Below are experts of layer 5 (counted from 0) of a mixture-of-experts language model. Rows are named router (the router's row for the expert) and show model dimensions 192-287. Each number is 128 + 24 x the weight over its row's rms, rounded and kept within 0 to 255.
After each expert's rows: a language model's description of what the expert responds to. This comes from a sample of Wikipedia text that the model never trained on.

# expert 4
router [137 136 131 114 167 121  95 153 112 117 140 130 147  86 140 157 158 108 129 126 141  78 116 120  91 121  97 132 103 157 129 121 145 120 120  93 115 122 173 136 117 160 133 177 112 116 154 137  83 136 133 107 128 129 152 130 152 164 146 121 106 119 141 171 194 119 146 135 138 134 127 122 165 161 109 192 122 132 116  95 188 166 110 125  83 122 119 120 135 111 131 143  69 135 132  99]
Description: Linking prepositions

# expert 14
router [152 197 155 134 122  83 131 122 122 132 109 169 127  95  78 133  84 132 174 110  89 142 108 126 109 124 104 110 150 161 113 106 151 155 115 126 131 133 123 116 122 147 190 120 137 151 142  94  87 115 133  83 120 136 110 134 120 138  99 108 150 121 125 140 148 127 148 131 139 147 150 149 169 153  74 123 174 159 102 103 129 104  85 115 104 135 113 126 163  89 124  88 112 122 137 140]
Description: Years and figures

# expert 11
router [109 130 118 111 151 133 108  82 100 116 146 152 128 165  52 119 112 101 147 108  99 136 138 136 114  96 116  99 143 114 105 128 151 162 153 148 103 146 134 114 123 153 136 112 132 127 138  65 133 127 200 128 129 131  99 117 125 149  89 149 116 121 153 149 155 104 127 155 141 163 115 133 126 139  93 130 174 153 132  91 139  76 106 103  74 133 140 131 150 126 146 141 120 116 131 178]
Description: Line breaks ending entries

# expert 21
router [150 147 125  98 166 117 116 137 118 153 155 160 156  95  97 140 110 106 107 114 129 136 139  78 157 147 113 102 141 147  95 104 140 123 152 136  98 143 168  96 123 159 165 130  73 156 153 115 133  96 143 122 121 182 139  91 151 148 121 161 166 146 125 130 141 109 143 131 144 129  60 109 132  91 111 136 119 136  97 118 114 137  97 118 143 165  65 195 119 130 125  84 113 130 185 155]
Description: First names and initials

# expert 3
router [123 124 119 103 158 119 106 144 107  86 122 132 125  73  84 126  93 125 139 130 143  88 137 114 106 102 109 130 126 161 117 135 102 151 127 146 134 138 200 130 111 143 134 158 126 160 111 124 135  87 157  97 141 142 120 116 117 120 122 152 150 156 129 148 119 116 137 157 131 172  80 139 130 126 137 173 119 136 121 102 158 105 129 106  85 151  97 132 166 142 150 114 106 100 136  93]
Description: Infobox and heading punctuation

# expert 16
router [115 114 158 111 122  87 137 108 121  97 145 158 123 111  57 127 158 123 147 105 110 115  92 112 129 126 136 130 155 102 119 143 108 135 139 121 124 163 129 120 126 129 128 122 114 129 138  94 117 118 194 120 149 140 116 157 150 133 107 124 173 149 109 107 143 136 118 145 175 150 130 156 126 133  83 138 158 166 110 121 124 113 130  68 101 124 115 120 133 109 154 100 112 129 128 169]
Description: Data-table cells

# expert 12
router [ 98 135 110 117 117 106 123 116  87  85 121 130 146 127  80 167 113 126 139 132 109 100 102 121 160 139 137 142 112 131 119  55 138 124  79 132  85 121 147  88 126 124 125 147  78 136 143 122 101 156 121 109 139 133 128 138 130 121 117 120 150 119 153 130 169 124 136 139 104 134 111 115 122  94 115 132 157 136  80 136 104 151  96 132 118 150 113 189 124  81 134 138 124 150 159 130]
Description: Inner syllable pieces

# expert 7
router [128 148  90 104 147  97  74 150 131 144 157 115 160 124  69 180 136 128  92  90 107 159 133 116 149  73 121 131  91 109 137 131 142 127 139 153 100 136 117 103 105 130 172 105 100 125 142 107  89 110 153 109 148 157 113 131 109  90 110 161 142 118 141  99 157 126 135 135 146 133  95 168 153  87  82 124 131 150 109 124 125 144 129 153 118 120  94 124 108 115 150  95 146 153 164 164]
Description: Copulas and mid-word fragments

# expert 13
router [108 138 123  78 128 104 116 143 119 117 120 137 135 133  66 136 109  68 132 131 126 123 108 125 156 121 131 122 127 178 119  79 149 112 127 184  85 109 139 143 111 149 126 163 112 145 122 110 125 141 160 112 159 139 141 106  92 152 110 125 131 130 174 142 141 129 160 132 147 145 146 130 115  91 142 122 189 167 118 134 135 119 112 148 115 130 128 175 144  72 106 108 118 145 143  86]
Description: Word-initial syllable pieces

# expert 20
router [122 186 139 115 129  93 135  91 108 123 102 142 117 125 106 141 139 141 127 117 120 117 124 123 130 118 144 127 133  92 124 118 113  96 140  83  95 125 149 125 114 132 159 130 103 143 123 128 124 115 160 116 132 160  76 130 124 167 113 152 142 118 140 165 119 104 132 136 137 184  85 138 104  93 136 163 154 161 128 126 145  95 125  98 123  99 126 126 130  80 145 135 123  74 123 162]
Description: Possessives and pronouns

# expert 6
router [117 133 122  98 165  96 136 117 144 146 140 160 122 107  80 166 118  80 124 125 103 106 144 102 144 112 103 107 169 130 108 134 137 135 130  80 124 130 170  98 105 147 149 125 115 109 114  70 110 147 126  97 138 152 137 116 146 121 101 119 152 170 124 105 151 115 150 135 161 159 124 147 140  89 102 122 116 137 114  95 124 121 150  94 130 161  96 168 158 157 162  96 103 130 122 164]
Description: Table stat separators

# expert 5
router [ 91 148 143 123 127  88 144 124  98 112  92 123 128 120 115 141  98 118 106 100 107 117 108  68 123  82 121 109 122 117  94 138 124 146  96 116  89 114 139 115 111 145 151 143  93 127 150  99 123  99 148 118 114 179 116  96 113 162  79 169  83 114 188 176 128 103 150 191 147 131  94 121 156 108  98 134 164 189 118  91 119  95 109 106 114 126  98 147 140  78  90  95 117 104 135 146]
Description: Common noun heads

# expert 8
router [151 154 120 106 126 124 134 139 138 126  97 134  92 144  70 119 134 153 140  99 145 103 112 113 148  92 125  92 112 132 116 108 120 117 121 142  46 114 135  91  76 144 129 110  75 124 118 128 144 119 134 109 149 176 126 125  98 126 128  91 162 142 172 165 111  98 112 143 118  98 113 137 130 132 114 136 157 155 117 115 132 103  76 114 136 135 117 118 140 123 119 112 137  97 169 123]
Description: Mid-word fragments

# expert 17
router [105 152 109 122 175  89 108 118  87 120 107 119 108 174 133 138 107  95 178 130 139 100 116  87 136  94  96 121 160 157 116 105 139 140 125  89 124 108 106 111 109 163 151 149  90 137 129  93 132  77 160 117  98 111 112  94 102 141 115 139 143 137 161 156 138  92 148 118 179 120  84 141 172 151 117 142 104 130 102 124 129  53  96 102 117 105 131 138 165 101 143  94 107 148 175 127]
Description: Parentheses, hyphens, et

# expert 19
router [145  99  85 104 125 110 115 162  90 130 114 150  95 132 132 139 122 126 136 111 100 134  99 161 136 113  93 127 120 130 130 135 165 103  78 133 141  86 152 133 117 147 149 115  87 133 122 135  59  88 146  91 114 125 158 109 163 150 138 143 121 123 148 142 118 143 130 167 137 136  96 109 120  80  91 161 120 103 104 129 134  57 106 104 104 173 140 127 168 102 147 109  72 107 128  98]
Description: Commas and clause connectives

# expert 22
router [117 119 106 153 121 133 150 138 121 152 139 160  92 139  85 147 118 156  96  98 139 111 108  80  97 120  90  63 128 117  95 103 137 196 127 172  71 129 147 116 109 171 137 139 161 156 147 102 164 111 106 118 152 133 121 122 135 132 120 155 130 147 136 132 126  85 159 111 119 168 155 158 173 101 127 133 139 154 107 109 126 138 118 131  99 131 138 129 128  98 105  97 131 122 161 145]
Description: Place and personal names

# expert 9
router [ 88 139 123 107  81 137 127 121 112 137 126 151  80 139  97 209 111 166 117 104 122 151 105 135 140 118 113  75 114 117 119 100 146  79 100 119 118 130 171 103 101 127 132 117 111 123 111 128 162 106 122 136 132  84 163 132 106 142 104 133 126 125 120 166 137 124 208 114 160 160 128 142 112 112 101  98 126 163  98 126 124  99 119  84 107 130 119 149 157 133 120  71 131 128 113 150]
Description: Consonant pieces inside names

# expert 15
router [120 138  86 112 137 127 132 116 131 127 148 144 145 143  95 142 171 130 119 101  90 149 109 100 138 133 130 105  92 144 104  95 153 137 149 134 125 126 154 115 114 122 135 143 131 163 146 155 142 122  99 126 129 117 151 148 165 107 150 175 122 104 121 126 166 114 148 126 166 145  99 128 123 106 147 155 134 127 144 117 160 123 128 140 120 190 116 142 142 150 132 123 143  99 146 164]
Description: Word-final and heading pieces

# expert 10
router [133 125  74 126 122 130 127 168 132 103 120 163 141 142 140 141 167 130 126  80 146 144  98 128 102  97 138  91 114 130 104 128 144 157 151 137  98 116 104 128  96 139 153 158 132 162 172 147 108  91 109 117 197 150 148 164 157 125 132 188  69 100 126 165 132  95 153 162 145 130 155 136 136 108 135 162 135 155 147 101 153 129 129 131 118 159 100 150 131 123 102  88 132 101 147 155]
Description: Word-final name endings

# expert 2
router [135 154 118 101 143 125 140 103 122 133  85 166 135 110 101 146  85 139 130 126 112 121 107 127  85 120 110 124 138 171 118 141 160 166 103  95 116 131 109 135 142 130 162 165 116 137 149 100  66 144 132 126 131 143 103 109 157 174  89 121 147 107 119 108 153 118 120 122 152 134 129 136 187 168 123 157 140 120  79  89 140 123 107  87 116 122 104 172 167 116 167  86  43 124 157 168]
Description: Numbers as quantities

# expert 23
router [144 182 117 108 143  92 103  91 107  92 125 120  99 158 120 118 126 121 169 114  92 108 116 116 116 122 121 133 142 115 105  84 139 130 155  93  98 128 119 137  95 155  98 111 100 141 154 112  99 118 166  86 142 128  93 111 144 147 143 129 153 145 137 136 150 100 154 132 138 211  85 164 145 134 106 165 168 131 111 110 143  98 105 112 132 142 103 121 127 110 135 144 122 128 122 118]
Description: Articles and determiners

# expert 1
router [ 96 161 116 115 114 123 104 143  85 141 131 142  84 123 107 139 144 141 143 113  95 100  68 131 110  94  90 121 134 146 116 106 136 129  86 106 125  95 141 103  86 143 123  97 114 143 147 105  97 100 145 106 109 151 137 106 174 187 119 144  82  80 190 112 130 118 154 182 151 132 137  96 138  98 144 133 125 168 116 122 147 118 119 145 114 148 129 131 145 112  92 104  71 114 136 118]
Description: Past participles, verb endings

# expert 18
router [109 150 171  73 141 108 130 113 110 122 135 119 123 111 126 154  97 118 136 120 127 114 119  98  66 101  95 122  97 126 130 118 146 154  90 135 112 109 164 112 103 123 147 131 142 119 128  64 116 117 163 104 150 122 124 119 114 161 109 106 145 133 167 133 140  96 140 155 162 164 145 150 140 106  66 138 171 168 121 122 109 123 122  95 110 144 126 136 146  99 136  56 136 118 145 114]
Description: Headings and infobox labels

# expert 0
router [ 87 168 126 137 111 105  85 159 113 122 150 126 139  48  76 114 143 124 140 129 145 101 139 108  71 146 103  95 141 174  87 125 144 112  98 103 142 114 131 154 103 113 126 161 139 118 190 106 132 113 104 101 148 128 115 125 196 134 123 117 100 120 150 148 133 115 152 145 151 123 132 151 109 106 114 155 126 142 118 118 167 130 129 145  86 132 135 130 136  91 133 119 109 154 120 101]
Description: Prepositions in sports bios